config.yaml
n_layer: 8
d_model: 256
n_experts: 64
experts_per_token: 2
d_expert: 256
d_shared_expert: 0
activation: "xielu"
moe_layers: [0, 2, 4, 6]
router_score: "sigmoid"
normalize_top_k: false
routed_scale: 1.0
balance_loss: 0.00964
balance_bias: false
init_std_router: 0.0194
lr_router: 0.000491
vocab_size: 8450
norm: "rmsnorm"
norm_eps: 1e-06
tie_embeddings: false
optimizer: "soap_variant"
lr: 0.00817
batch_tokens: [65536, 131072, 262144]
seq_len: 1024
train_tokens: 762400000
steps: 5143
dataset: "wikipedia_en"
Below are experts of layer 2 (counted from 0) of a mixture-of-experts language model. Rows are named router (the router's row for the expert), up (a neuron's input weights, with its number) and show model dimensions 0-255. Each number is 500 + 40 x the weight over its row's rms, rounded and kept within 0 to 999. Numbers have three digits each.
Before each expert's rows: a language model's description of what the expert responds to. This comes from a sample of Wikipedia text that the model never trained on.

# expert 56
Description: Syllable pieces like ak, ik, uk, ok and ij inside Indian, African and Asian names, such as Shakti and Umu-Nokwa.
router:549436462557441476476436524477529487544528513466527485440468465426550503543543484540466559486475470433490551504559486470510532512538567554525569522464488468471502554445575511478556477558504428514540459511497495495558550518538569444497505506535494530457470556467462503479462516540498525495495563501570480453471496457481504490511456477537500494474515519465543466443521450469539502460507571483519509505501486411451420549508510477452480469516534500527442492454428513463535492455502493464483536509543478514551445444480420492456475492548480484481479540520501485513533540453493524506460464445516576497526486532525468529506531565498505528437529439471603501508569391431401463462508545507477570550529467493548480491471496466456490490457432467459597495365530462540420432507485545
up0:494529501535498506565513507515466361507438502484480560414424518372578439422490478471487539489559512472514434455515481501545481483460556474458466525448482500510535529520524499550483505527571487486547437495539512493562450429484454571442556543522473516516515455512525491486432496534553505619494595483502498488537507531532606455493484468466439552511460508463506443508442496497515533475512544480508507459482548505548533546478453484544521470515483494538478573520525520482505431505483476511524527489467464431460531512439540498529498426478509553484540598409535464513528485500545547492492445541498495509571499504561467516493487565493428478511479458564505486481412547495561487529525476506505486450444503539492498569535481455463542567464520487557525481472490479529512503421548489
up1:481498538477428449563382421456544506497517512516532529505485499448460424466478470484504535497463400518588513527558511510522467548534491527528528517451416533549462466456492530544505550535466525496486474529489497538551558441446466507471459458501529488500520439536502500495446525513543554462543487465517490521497497431536449543465464433512452483470477442459476470454460505489533422484547529515526464491496461526504478484393553569481445513503483492500436449431513477440504498487454552551519430475530465535470514559484447534525462415543548498553566563465575522446538458451499480526455487549549546564568465558493476457498493482512523450471516455499487494531438425509462492531459537501488512482497528435531405459476527468520460444487458527517512506539527374511451464559531500
up2:483463519484514505508478444434489437503471498501501480423415412590428526537455510471553481443509483515460489462442457530512455493489505577540501621516427409485550526494425511557447477509483539513592458517452464464440513513490465505560560501561563485445495541438448493551469374515484460458527472535515426488538579455495461505531533439493450479561488597484444518498558483495540496483575475592467532555539492470499420460469506469496461516509453484495490526441443510506528453506467512538478526490519462528507509501505459545452460528484498479467537457506467532485520475558510446566419472484438521441569481483530550459514499494439518480489557518495531445508541561522486500510475498550471526508464473497557497495477497535481479486485544540500444473460478553547569481541510526
up3:541479548590476436581487499551465465477420484465488502500404538521525472444455452538537431491479538510476545497518507468486522479517454544502463493460470536499480545501510529435486515524556494442491429572454485438475485451496451532489502460443540556485553564426561478511463561473556499534474484524486441514449588477452469527517521464464467431510544522487523540511515403464579512522517532535531476551507581492555496561548510436510447438479494459523431461491474494499503470473450425564510522459554558555485511446486501554445443489524534460503463509462540455482513490502536522543571494513466495457486458466495473459517472476470520514544481508550591491508437602587431439527461525518480457573474496486496511492473507547499494464525435507465490437518512468563488479539604493
up4:476500550419517491510507526521506452513487438566514528493424504488546485463477515508509482525555464514588430427400475516521460542479526484482407473500500480493440487537488499492474505456574445512538517446442519568526505535574547462482492552541561510466503483496484492471460546530526552440522529461468530503514451458579463424455493461442521478553469543598496428494520479569493459457427574499552500409458504452491490495422483519537559480471515452547511529547451483495464511389412466566412434487441581567482622449468503510499468497472496477497493518519530463398450527508480513471511517510505498475511472502561536473447506515535465501464545458476479434440496476481490506513506505508521529521545540491496491517507479550455546544520510498480455566516497485463538485483456555
up5:534523523484471468569546505584492464483507534504497509487487451531488427475557508521560504552480458504480490516457475512517552484415410565578527411493500540577528443481495528452568522510473451489491536525540504513566542544524517531492577489511509480522443487488503553456489463570527493503482577570561471531441516526497485521524435493480457499528576497428481552482490454504552603533466531458484460519559542436495484486511611481576496575510446509538531562495432500540514554470456482511515449496489494472549428485512532517424544491518485568528562514499457558521524483467463515436560483532444518544530476546496483532561460485554476509506468480479476517584508492492503595456484415513454527545502552446465454504471523474445517476490492545574481534494584492480433521473473549
up6:443481464532492563495541545550526477470496507498486496563505459465472523491469489507483466508511490515506515497478534540470477490502497543600515505460481527476491423545468457448496441544560443449555576503433539564499524427538511544495596559518577489539524477465542513548423530538509472426493554445575552515479508494472477559512499528519450475507445471452493438505504486544505519498516478488489463471450506512532457455475465560504504419471528499529416446478528458486477554491530583475453506401481497510579504504515510528511500482507502520532552547527510490475470495503493508454610540524594541434528589487499521519437539533459495481424481545451548529499511425504637436455511465506506506489438475524498555505526488535460394485474550531513481417448512465493449480546448525
up7:534560588471523516476471450562451485495512497495549535532464573487542410481519508525439501517477503484433477528500466495538527441572488432459525515498465532534474522542505529488441465454445481488541473462511406472496496559486470482622526411590471554505523557477490492596517468445524537474487536500462500511569379527459592469527463509545466477565540440512556466443540527471478488536539497461497457453470461561537509576523546543494480533542525503458550473525460528490455498479525494477451575523523430519558474525521529498486501528506464488446469529464519574531559573473509469519477550441530423482540488491505478529567478435473476466508494475458488485474473542523462499515415480513453465467487560511524447415475567522543477513496529415483439517504499474455523525488532528
up8:468449507475503487509503513450576517504453489489382506526480505483538542579552545525440559584606421489469477461495414461518509555407495499511487513541519523454479608496606494466473439495506479505476511433483534526443525480524456494522520520532515461479557494530487502415497471445503545498482523520490427443505461505545503527501551502524522509533453474501450506528496489508443457545513462500615500560465471458483507529500533425472545475470504507468448500414525541477524465525478492359502462470477533525577499477540489498489541473552530432546555503477500461520535544521493430529501449475450527455509527486543497418509523469536502506473453491553486504564446534486508460516423539444495434491475490481478589513571492491520503526492474459492525516548498497441477425518550420
up9:498460569492505474523572521468452450483490512483409491478532522476558528458401493493444492483526468492490549455435474561536515458471419487554449503500537527446458590553494532483482492529468500462483511501483429532405481511494513547453493564491524578529488436500512568519590472538522417529510378506487461491435539511487433510462446517480439465500494479504515483475474584469565500477485453536515538465518537509490494568539500460483502504519442456514464520469450454453531475603540544430468493476467510464427491483433534495530525499571592556559504525475415505519564524474454459508474463530432503573515497451480456490467459422500485462472458490515522543502502498421504485493585427488462497526511399526483548498472487542460524549505462520494487532537503502554484521497478501
up10:559479553486500480502488519476494500466501556510594519545501566477513516533472445512466515460516487396518477535490472533487524569537482576428452482497583457491564445430468557473482492544491493460534501497521515451561403514535453518540493562560532508543521475514524437490513528534458557506465571514467500543509524446451419402495464473554527522575539493471486422462491502428516566466481471450493468483553448471442461448488569489377475479463528501456455392515465492505487535558556484507544494418465475509521514480436510540532535480526567500493462492498481472533477482514553489534513453493488491525471448518518502522490540468528518470519517484492472542461486527535448610622439462521502505472454539518482510590497466462501529534535440486513541452463548493502495482426477528
up11:513539545490428492516476569508519479508528482481567538577436576502515432485495487497537515475542538551472472478502498486464507522553552519465479480535515574548471424511546496473452482519478502489539470440518547519538535514529485496485490463548548458493572575466503457511521505464544487439543589531609441440518473497512496591457538541501448494488533519508478536474492474509525506530432554537527486530535497517470510505476451424455494444501488502552577470536482489477506474477504379522549505574506525560525489479487573562436493464541479460536454523496527548529459475576522476485492478501532493543542484490514469453482411542551499461439528446613484423541501455518457612500551484478488555475493545577447548499505455516558456438411440459490467492477504517465513493456546548
up12:506508547542501526522488497515460506503589515453534449531525538518462474519517482447443529478488445448469481553539544551478437525482448518418532492481429516552456493529519524457544487496461447530510578482556552513515499592501505480516511491510487467482500510523494486467518467490530520503535514436579463397548452503497600473532486485532501479613515501528578499587486481548462530480456480495496543511452490443478445575428545461599513497526467496500506507448547554513529528497433578478444517491462428480503438477523522454506472465547497453489550504499552530483513515582524495486579469491511511557556529515504427534598562530500500431539491509524514494530510533538525480479502396503399510491553509452560448481482460477424492555461510514573546478467488501474537412472558499
up13:531533509568431525451553478496570476503450519518583524445494467520491460523528472551492480518529510478506577475503539418448438460585504497470502527525491567460498463464437474515440475434563528508518489525486510483524529512480465464448567438514474515557448524474572463501507499493543561468492466582534522456513429516495520513548538464501537535503513514493547433470494519569449531549487584518521499555540480522483472497552454503576540440511496487551508513492545470501510514473393601530441495557484480472526460443461559479466497529465453499475531565502469555451467506538557465520449430449545534437456648472481548473462544423488491509537437472503441449475545473512471468466500498520410517489477523522505496517450426524446504503484468484498481575506590514488492544510496546
up14:558524607510506475472497598470491545537501468523528450550451477489479475465499516458550524434471495500461531573516511497500536546461535527442453545444516526435543500424507483536521504498572457536559468497496570524484482530494536478473468499527487482434486554447451495511488512551588528570455469544444497525443499514356529499493444509547574509521533508468529425451482510506462539451515512516449506528438447503445560460513443481513442497506400493471510438499466529470486521476495558503505511504574392541441501549486511487428515443552433442463571492490408462506544525504513484495491437531500496486517524595540509519473601493530484521486563513503441525536575489483482525494524558543517494469528513494499524531525493496489534506438505462557526475584527471492471593490528503
up15:571585455524501476494550557487481477542518571475507524508551558511459473500455452479443499442482499506542522575455488516496479453625599471475466474482462465534519553489528490502548467564499432516469511515472440503550552487587471529549520491501494448437517501541517513533526453539472579538570510432491436564511457560508511534515423473499479476453476529543446574471569543464535449536466478570542529553519481485553549564473508490478503487504454511558476536415521551537521447632517504413468526506532483457511500529522501469459530483445554527441490519542498450485412430460467499444528511515485553486522512466508566546442492465473529438517510470541420499503517450444558522556504527509494565501528538449512506471530499492550525509539510497490440506500505510476587492503492537
up16:441480510460458470488508500429504520506596515518471535496450555530498514541447512491453578519519513516527498397470468492561478452488485498490464521476510482504511570507501528524523481592529484467546558509527527479448415523575499489567545483552456562544514458499493562453457494511435566538501542493498499470487495494459490482540503459571432559525440514449530480546564540537476511561439448487443532541492423400496389479497475479490584498444445553487418516460480510493524482494540469507604543453481484516516568495496528525590468454476490490497515510561465473430526514532482539409533505469514510461431607475516515512458484544471590428536512507530444515526510536496548526500473451520462498454483444542512520509519514463507503479532529511530526587442541462454524469507466530
up17:490400456492549503530485441528537529478536513554489502426438495426430542476491528511459463437526407437491456434495510556549447538515539402485557469523435401562499506537564547508514528466481453532511559429533425484494486453485498525448526497495542490519450452442450488525587488558500498492495514543447493578535495480464519516496510442501495535526486465568533517492539554471497491528520505454444525452484515571495529516489453520512479527555468573474546494480553479480451512561473531483516517481422475560567485485486477521534481431459434485507516518466510484533502453547562422491413511478468435538550531562464550537429504455538553526475511453513430492442470502572494523590514519454455551468459483490443490494458565471485481526532542523488506488465476569500471492566516496
up18:537487496552453555505498526474564500478488508486442580537464534532470493444481544471463466517448505479558476554509473458515495612503489495481526476469545510499452473512511520431504486515486543428518490454523536508459526476503494491556584520487527563435436588537519480459525481579528552500428463536540469473484527506416489557494503504524533553539539504509485505563500500495561545483512462556479552497433444520454501502551500441527502433463469567537490449524513545523514590487480524467399497433520410557446556481509477512444511542465457470582545505533414540493544535475468495490498522466449491408465477457453568545533518486500512503429552500574554500510385476467477522557513453555471553514521483424478475549515516514482564584457548490471542498510541498501538509557478473
up19:429482465510471470516473435460510488435509532505496543505527504457542520479510493483452455566488490491506486546522542463480572535432497500471537466492508485554459467501555559572519558551502494488473454525567504516394490437476464478497486514524515505507425486579479488476557491525451453550475473585480536497457520538538500503478387529497484469451514469574486556475465427502494521498529503570472505530469488459501504576538547476618490509492533510450543430478638500492531501494599545514499436470501442560523499491500479553479532420531512449483546485540481541497534518452437473561479568516488502533531508468569556462509494487481507478490457485474446514481456502575519466487458528393488472530468525565474472459529513449545545434505464460499414457549536557488536465591486510
up20:566505469507534452564525581588493414512433499538517468463538464473501474493490507447419483444489487505513487483500436456480468529525536563469447511485490473469483559486531477480436529480493557429470441478468484498467506456511508522466520461476515459534395481536540572496524527506480543513487460510535570628451486450480490502494521526459555464514516444516461461548533451475501450488378530526499491456512531449426480500540524488511450452483463521521466500515545500465445597484526505503540527527511466428441528555472490520581469473508416477459469487444436538469455492541450469541479492440535530501465408437497464547454494549528490505506450469494478469415551474479572483510568542470511459546491423531484440489458406544481478476468506453498490464414529509534505496508480550
up21:471439532494496545456381514497459498519576542556452471528488531497510508457492508492527475446461485573488505510503475539522519458552520570505495475568499482472488486454542510492570512480432513461564551501514477474418517544537461523486606451497467508492506486523531475497546493520472515521512482471581484533472465605516517501526459419523446471452552435484494448468517495529536459559564532528471533462536478464456506477512458455539470466571512496507575494542504524497474536546502485553550547529482450543534520495503392482555465493454518485470504528511457461551516477477468421457512523576528499561530507501479583479530497474456436497518463441454484483508501538626488499553491527470534478554512549469492536529449486512450572593474565566498543515617527482548529594544461496
up22:418528507526524462554484497508459478510526456487509535508523446533523559548431435525591487452547470473502507434484477568531496569483477541463435503466592444521493566509519465456527436552511549541545502535535445463436474487475488445492540493562571429519524504507499431526482481538515439482476511522475489492495485519514525471479449457494478481509535473443434501500537548569513525505582472495574460530504562495495515509518489582490474463522474469593503473549435449512478476557446440527461452493597559499461498501549470586440527487502454478515517571486540527467525487440478488510539473564510549462427518495529497441411508561568529563485565463482494510447523518575471491549485470551490479487499492470535470451555468452470522454452412485462418522431460502552463522499502524
up23:542529513436493539371498438503523470507515554460537468462531507493490479498525496499542518513537408533433520492407464530497469491462664506577485539478521435519527509530548547482437519506512419522544390537441514493467547465485511402431521508501525480456548529466489496521474446475507470500536571504516499543467592489507456473547524430520529465543527476482520448487495525529382551520480512429506476520421471470526443621457541497535542508481516469505517487452567512461506518469493575489478429505521485532500499519531448529463458424577503571490505457509518497493558479519518460489489495464486529503500475488491460511495512527564496562456491489512530478565539439497536555473509616482440504488462459497518468489517536498466487501480460545529479493491536573471480529491461506
up24:540437482411456494371495481549526566488491502511562443572540499495451522472475504528471501500442561491489476515514449446472480473455546569523460499500453549552460478447487557511445499470486427485483550523531556484549515526461428447508528462497437594447478515527425384418510493503519550434495501546480523457475478463448444405528522579458516501499462546513525537488442466441467521463549478535571515504454517448484493494472564511472573423516545550532495484472527507412535540505457549525501508483496487579542526431470498543507498499533487447494536476422488495496564475519527517512486446516581490512516562520538527500572484496444471543493492544551521577530495516437446535480527515483499455530468440461473497491565493458479502491507470499575487540501454481517511430494547476
up25:524504462556486523551478509487513484567450489521454512517487511470440542431533532528478400506532430497530501506582451496486467519488535515506443521572493450548535497492470447473511514511511544485501470480574555523525494535484498483518429461483518427504558543569468502591522512501511486527517605474476547435530529459440520514523452497492470539533403451451464461512527475577473450515540553475373517485452488489520465478533531550458538454533487492500539461498463535420532535530473535518463495529515471582470457563500446558520574489517529484552507525542572471551562516453490530541522499434476487517490497543455508512472526508490508540481460440507582528402467456516481434608576538546471538496527498423448488507507462504528516494483450463498434585459564558508516452498468470
up26:449530476449444578471506503544426450506439470496444481507492496427493469449409514420492522487508441447487428461598496474492504540505494495524578543539522511442534438472505498502546471497509553483452507505528469401587457506509440458481384480489526536452511512484535507506456477537524488493499448490497505517468536421565527524509480456507585408415565482477561502469491489518509531524522524424530509395448443509483499544434527507483508536562418473536550545539457495528516512535444424502554507588482455476529485414476451452502552530563473468509481524507537509547487499560492500491543514441464530441518464489501511518547534527523487505519530479471536495450480493413492512461454540536579490489480496466498478522535505522510535519486552542504505544420482553538539587500475503
up27:476481440488445496574467489500473498428475485502470502521549437486441565511482470524443472463478542515509429455506503464471456548513458559457430487469387487515516482540501558562483445505477519468543533516518436524538508491501492490390594544551531481459497492526540495484461484555436413474535459510458538485448525549543509455512479523543448435537534531485520546562441514507539467537473568507530528477519480536451464507460522501475449506567537473477503559551477548553503425549475483468487530449516511520496517515503484504533524519511458548562509491471481543515483439496661589543534516496483491520458523476470492464458486584484472494461545502539564402465506506498463498495489532438538439515459499447484490423472592457478426471418504501502522495424468522481578501463503512
up28:537463496462469500459535471507471481510545473506542412467513468474523504462537517476437484453465547477556440468490493560540514527541517522493580509482492464469479478576503514505450496620450579527498590428501480474455632504531527502566551493532606482469512507528562540454482482503516548440518530543561399454463519523489556442520490492531591492550501478477524464503573478552570477499496585490483531529438535480514491519476524445555550466456526501533494479452532514458433481441558488475456527454487488468548537496506515575483503488465482453511465431588519556518523499541510508541522494566522466522458481520538515463521419473552431478506498391473472545490471453471448432506470515501500497516491514492552449448513488413522474505439545520519490493562514511452488542517534538
up29:528529485497502426533479469486545541516482501496503482498464427553472445490452429548495585458446538471492450469519455479519515464524526496567553521494447487533493554453535489524556490543477537514498469409456474460483467591515514397514458526459450471473502556504467482470457423520522502513444482464484454538461575424477508472479490535467464515438452479470537494500609537452515478467438565505517444498513478560557463425496518500475492500516504426487469454442531526500508496469502506552504489516605436559553480529498591507472531568474475510558525505486474489511490542504495606403511464539416512533549533472477553526510466590535530488474530605493544485509580473470475531545460452491479476500531549501526444528469542524553532464524461526463493508549475448578485457468523467
up30:527553445506497375523487534554439502487472487487476484470487505513559489529482508523413503512431482571426571524559518581569521457467522506511535507434511469488527445498532558485454522482467521462483478527482503424524481473436494537460503511522487526479461554557448578463596407528508521549517508548504508511439461511508523516480573510555457480540507456534508523536537558521532514509510440456552441477497501513466552541479503507455493532483555518433462450494545493472503485519517493431547481473517537522483546497429484454465519495526500485532548508470484485549483428570486475461500515442551572458497540488584464513546558504486525488550522468531480485561578525448505533450552565526459498545523515423521525443473535459516534448521532380550521450554497525533473598456579441
up31:474491487517542464454486532486478554446484473455454545486587552481528476527470518511432497502445477540518425458452521463470476436481559517510515513455473508527469498512479495521511501498527494531534513536487564443569607572580607420542520550475483515505547494428530517489552456458489469543495516576427504479520447511514461514458565457534526517493490486542464556527470492470536540501538441537501417482482571562473495546449467434538473485494489516458490524495488537463489568512519477511455449442496472513459431573483456519515574533448524485515523501523465477524528524502486508507474572477523475459473451536520506481496499537404540496440472509585556567552514569508478475480526514537466432522555465565465537579508524515449513512530556515505449423405461547563462427534546573
up32:495437516484499474538531456486581566518563448490554507439462584584444422509548519511533472496504500503536450502544503524525461570421544513543587490515478419523456537494466480475450531469427474470436531452440452565536540467422495537425523552522574497585492523488472495414486491505483471521468498540561460476530463532559500510490491453458488570499456470500520524550516543510474525497525471467441431467529547521495486502437481466485528413548494481498479476539559498521521456494489533467515502463565511515527456488567554531543462432560492488485469492466468523485469347502480466468489572521453541430562524469512483509442489527512497498467480492447483493536568558506456500431487536501519553521457526533508538523407531490499525480496510490480544409475500537500500437474515434
up33:499499498467450491543446515465514518558422578506480581534496486506468558475492533492492520569526529490529504452490431494484502539500493516485505532549488527457542461462516486550535502524488547534491492393476495479515410567479503509494501499446534550491532423463489501478513528510444496466513507429520394475391488405462517458477458511482481464490515532507525492549557419510550477533527516528523483503497485392483497514424503494545500544435504509433522495501536481512525498480583517469487444536515545543443512522502519601515520459482501534466514539540509489463431469511524533454539473501462506489548521496445542513483463589443527464548499570420468523483528504597508487494473460446468466611525483514493424572398498502480463451527584553456489414494484507497506428450541567
up34:443544551524597506476504496448426506439478522466494502480526525469525494505498543582527515457452477501445519419517491501468540535500563514422530511496539493485444547464521540516558521574501469511563526469484536517490487490511524438524485500470509466505452530517451537512531469475538517494513491550464421561525473523460528494467491507552499507513550572463505532433517433472467487427521471504502415495520476482535518484450449496532518504506386422496454528497497576499416514485466454518552555476546491549510401441445471546479488518443520543472450512416533461457474431537440500511495505428602497539438547559507491509489551441538425509571476479524492577467479451515486507541495457530585536525496464498466457502506534572546477468549441570481535602544453504520553475515495468
up35:565480561547440524493495517465511433511543460534456546451558471469503544522536463532525534484487447453451402561495542514422466487458537459507469526453491527458558483508490515572495434481558496489571481540492461548536445465560411564541497583519408438498455586566525488479473474422539410470470453474531499502502525496532496487462504538461573481536501500472494524530470473493557482545517496480531584523534524469485564505516499529511434500474519490501563536584458535561516577476472541560461504503496526475508525527498459490458503527485524493483606515475526459574464406452529508507461444473526501533448474469468526453494467501497547492468467464456493520509502526549440556468457556495552506489531480585425515560559475531402519539516527495515463417459482493522525466517465504
up36:434551504494513492502515484505498458521519498443565502543481519481499469514467463450531542426521484492513499558524559488505486538476520544444513560471537546505511651491494519463525442499578446532395558471481543501494492509491523446491482480494494552477509527524535516497493463513492550488482545424504485543478486458511564510612479451497526492442549513458483472541472505480514488418493558557435491466475526478545466579497462465553488531523506475435475525509528455544587584496493446517550498451533456529504445577436552435478507552517527534547488463527518552444532562521477564464585528466493433526519526496419429487595558533498451514490494443486513496437523489469553462436497462501441495415490537526516521558549459558449504441487492552554512439482486466535504486443552522
up37:547573485537523560495511581516468469493514478491538553514489505481629548548583542467533514525548489505508438482507566434497467504419490586526516502501417521598486587502532513525460492446513496506449529427487462531469534480510512504454450546516476535478461433503524508425450527448434478522485477483568553474493430522506520514450507532415538449483539407490516509454542478505478528518472487566521564507429485530496434535542489502462492441474553497426507410535507496506505579487489454487519473531454506475497456493517480527600544510513500499516478516491534519469483515499581500480466442428469438557561515502530508424501506506539481542465555512472477505494523487460549500485504557446512547497559482524508594512492439470603560455454513473483537531553489530495549458522522562
up38:464477399554531507514522469479538532470560486483578520569509484521539517527551477508503497577529515430484547568501482527419528465496522507528519513473512440479552493502487495507509479537453459512541461501512464451516545481496509517500499417490546466567552478510541439466532382472508538556525501393462441517410494468558432519490485519489513498522603443514471477494541532493504420494528522587529481583466485588461431450517490458520544464478473483544463527393531479480507456466415531532514526485544562522497503567541546500559456476485483476525472454546508514501486503460544469492493538448526520418540457467490522484491502531474485419455494500443540498495541511511538532491533519470477532437517459564486530543574594539476553470518495508534532444431445471458437432505542493
up39:519487488501508491491509532430531519560493470503531507491450455458569443522520516523528554556505504489417426513492466440452433527485525515500518492556430503513507494471441437515504531448507444520512445522534513456372515493528455489506491610523489519540486490462474513413467478515485588562457527470505543527516505522550517500567434421468494451542503475453513499478432510516512460435575477512541543588549567494536518516484454598515527470525484440504514451507511485502527496435509515425524486482464525514506529450443500508557514458500543498437454475477454403512554483468522494449563488432539458510472521507492493590438497479547533537527527510494485563478392467477530471455492451502453509470498601470532575516447521470464490516476550557467444587531512519521490543562522537
up40:530502493432534487612486557509544533442561494500485560455505509541570483452547512503495526561490487432441559503480493496495510477536477524555482466495463490437487462510533484490557537500495431528525565470436479459528511484534524547448403416559506553496523519509471527484546506505467475518474500534492442481536455507537445568513458496457436443497465471523478516512564506482468448423547524523536545511517557454525578486539511473492435534579542595470487496528588445499547461540553516519444565580440554542519488495544529506551463514534491493496597527485541529489525530535479552475519566423456464461548544544490459448515521460464511476521522483496493511405519585505409511473476518472463458493511566509464481497428533448562509488561510487420502465528506513533512433481442511
up41:489476503498459529498534478565469534450475463431521524476526423434458580469454482477573512481437480544535515547514478487554523578532542484512548560498488526531503538525490470455491503418505502528541482567539531499536434505489483480571498510476504497506493534516519513512498527419489517537439506530522521480486536469443549542450491465569494507589506519482510452543464444447442541486501526545452548468557517543589551480559456514547489511554523518538548458455520561539444495492533508477512464461420546489483489496443488457504525432595549475464502552476455530509493464488581565415505537433513510491559521530416453502508461503462534475576494565517553501516489600508446505476512501523486497470513577553482494457520562499523517554458513531447426592483437416492477475582545452
up42:524520467420450487538521556493536501458479518454527524474451475450472471507455592517500581456527560448474445491452496586531498498500575435511560467503496516488522519486472557533541544469519492544464437513480503434472551473528499471464430454469519544507411512488540556484587462521537490606495573485444407450534518495457492503541476466591489467468458518461524545527503497443487527494519514449494482496555453487480486497490469440461499456523516419500543468531523521422474455495481462537496551460550444545521497574438536512491513534509528478467521486512545417532545536514410458569501525469465504460452476505561517572531518488511569532468444580513499549584528482517531461544564550524556445470497521454539486468492519534519477411493540541477495479483481514473430504468429565
up43:446485489505487556476599533495559553435524471488528527512509465515538450468543482504516461530498438510538510515539536523554478479467393512533579515512504543539471479449479550484511444498465515568455542478527489539511441467492525569408429443461504544559537520546445474522507500397446519531476517504508477524471542475474486537474509507486483478455522531518563497579444426474477455438475505452366505443420506499513486522471626476483484505512491459470551542501456530492450450466484546461522511482544565566419520471451528464474524468492440479455479451500472500551502427497516477500474452510583427523514468556436522474463503498519516542477489541509474554516522428492546426513467509464435601439475486465493506511488539417562495516462483524525527453445511476471512516469478483
up44:511514494465539392496490470510521477509490494513447523574463565451482528456512495477494476580483493453486485498474557528496496491489535510521542465450579524487528535501458488404429464553436511431535516375583531530420437529445554508442510470521484459481518532432523469487524458421563502559476533510490498481474475461504469489385492566481505533503427542472468489484512511490504497531477483567510443520478481497495492512533491495533522488479476475498512391479439547478523542486514521522384514506446542488509510538551549509495488523513499428453566547506449535532455518494492536521481404479521488520529439528532501513515502569502504516459532447496508508439447474454453447525472539455498508571537504555410477513585532448486440499496511525487552524418501510561426452599548521
up45:448468481483486490495530558525509524478494559524611524495494597406496494508434422584452536503540564514487525458602581558487542439482571486562502487551519597491493453441524424545505444508495463532494543531500469499505517493512567474513554547467561490508546538496469524456517560469445463551577569555528434454557518455512477529521512453463403445512467519495492530495520484582523510499564491492514556437518480536561481518575457501512521505427567473486523517513478509485499408497495495467484520468496503467510443549555554478441492487544453478481430510471459533552479477472531546456432481559521509555448510505504487541462592488515489498484499530419570497506470512590479460450508524516531557476447520515509516521563514532485521521445480437543494531479516497478493491490499526
up46:493537515543538515434560625492525572539512455507459513518536498547493537541499472476485519508560460457554479427535520516513494522528513499480465453440475513526521468452610496589445586496507503510529483513509528429503501482453485526587514496488502550499474526578510433454484446482557476538454475483488484478532506486484575449474459449530483503549462569542465398537512511463475470493411502525478520540550532542464533456622490492560456488499532556508542489459556477508549498530489473574460464484505496464486499440503496523497518456579498603501515447497504493449465577533524465530519498567511395480537408478496479476534493472475526447422583475484585495472523491499508418535491530475488441528540444470531476436500575514472534494504430479499468460512503525505513518454496515
up47:497472507526484512539461487528501588463484425489468554433499471487449495462514516508499534469520463521542471530507584510573464471564558503510476501442469512541487465568474536498480426457533497424589519404475527533447543477500453437491560480507539478463455570534488517514469513504461489530439511467508424430419451461492532553492496576578506528459521535421449489493471493505488565521506519494492533502448479496515479505470530533460517457564461527408551377542469526512497529524545510458465498568521483476477510560527511471497494498515521535539476549530544504458554469576454541510493553513545465471588493628530493475450551451498433498556502477438463479565518498484491511441429483506542468549536523487497446461504490506550491475462551466473462419453447436492472447468518486
up48:508498502476529483488477466488586489585503521475473509477490589453448445475455537487448522495486536490519575558451486538501526419548494485538534496550465468503577480460549486532488504535591497447536497524442505583483448506529516490507478507446474540460437480534463546501496526489476529486480487418428549590547417513561539491484598525501493564493541544513526442512491440513497511444531501530462527494550493474471461493460536404520504575447547505593511484502491519544461503480543506444538514510477480509475486498440472531519505477445476421550540492497535465511506444514492477581490479420499483535418541509530421551511458463487542589522455452497519545639483497556503504492450481413502506550475494486498442438495479524541541486541482489496460505463507546524582446506434476
up49:563509468428506437501434456478488538486489525478551478482467500527440466486477526577468546545435532462423512433480508526561509468468538527503489533478491463567493517519444468542523437499502557497532504453542463525480479426509504474559565481500443606412479459489552555507510446563412466462496530421508530475496498483471496559520503491512533475592425487513470534494474509469480457447476580563580438483464517464471567472572499467494463496517495462496453527517502388522496430497513536519509492518511502512535508516533574503543569521486466481496499517507457441453461519512552521585504581505497481464496508544459554457514487511521494376494514529533585514467465528578541468436515511534501518562493505414584512521479511548523469580507505468468498534499558482544480475483570498
up50:448500548524456405534527512498539530482508524545466463455486532445504534515468479537483513548529507548471531494526502497456550495578445565414472487553537551470456469503422555502452508532511545492524440449537447481503458434514568481459581516464552481402574506546520468567484481480563545493431418467515448480463488468492474512466495507479433498562428557489538436508481518483520423450487457518547487515508585497547477526517529506516461477521446457427494456502533471431576515512542517519506537506495501521475489438477494427516458572487510456544472486539510499491532527517483583472493480529534523523569457479544506486558443516537493530401533417413554480507469535550500493501489530513572576480533525577509461496529520498504572494530494484579458515563524429530467475560537497
up51:450457538453484434475566585481515520526414479495498536527533437447433434562429477535445503504528463507495408484435461486498480501428539590475501521519468509510454522498505503420515516476541547544485405493445527452504525524480479539482529471494551514461438553484499565494519457503540501541502590509516542495496556497480533515474487478565509478474561553533458463492439461500467439510524493476516423501489584546523465537470513549539540489447499531496499612511471513485522518473502518510547437444510459444499436454512519480447558532479480486455449498464457526583466531439541462539532421527503440450499520489500387523449481577476444487548592473537550470511442467555497471506464548503510523505457554472521510555474431522498482477523505522504520468483491512573538503439567455
up52:453455446524515462588505480499460464543565484515522504512494460537524480468511517481459471477547490537512441521522487482477548434482596507472481507513503541413506552502537529483564480504564587442541457395567468508516473539536455413503426484489508523527519468556525530432466513482570508481576545504568515503530476525526453500489549548520510507482516527530478506502527474566533491485488469514486460536466445446454438535497494461504521566490408507477563524564522488491557511514435522506394471498529492518495459535552515432510463528509496434516525493521539445522514476477518496531509483456472515608540450498457444532492540549527510516457472509501530414485520465507500509455565538525484452563472516447472574471515436501527536490442544485591602394487465493533455505532531607
up53:459453492518533470446522475531502471503539523410545591536547496517475445418585454474495564444513480516503477488508481513465510524469497541536447504434481514604505470430455537447543550508539488506537524481479447480489535505454540438530481430462461502437496527563556426446483424486483432508516488515485463482465499482426540480455399498523463505574498475505543460489492573570522444482467431504446538485542499515451507449507487453517537545468534523470477520485539564513510456511524461564459599537428466526499497546516437541541471470523480560516470517512492493555437535530490517466524453517463500476501581528544502552465534496495549540490460451540527504484519465520538525526614560554462522524551472520545528505442494523446465461427487453563482460497575588514474469503548540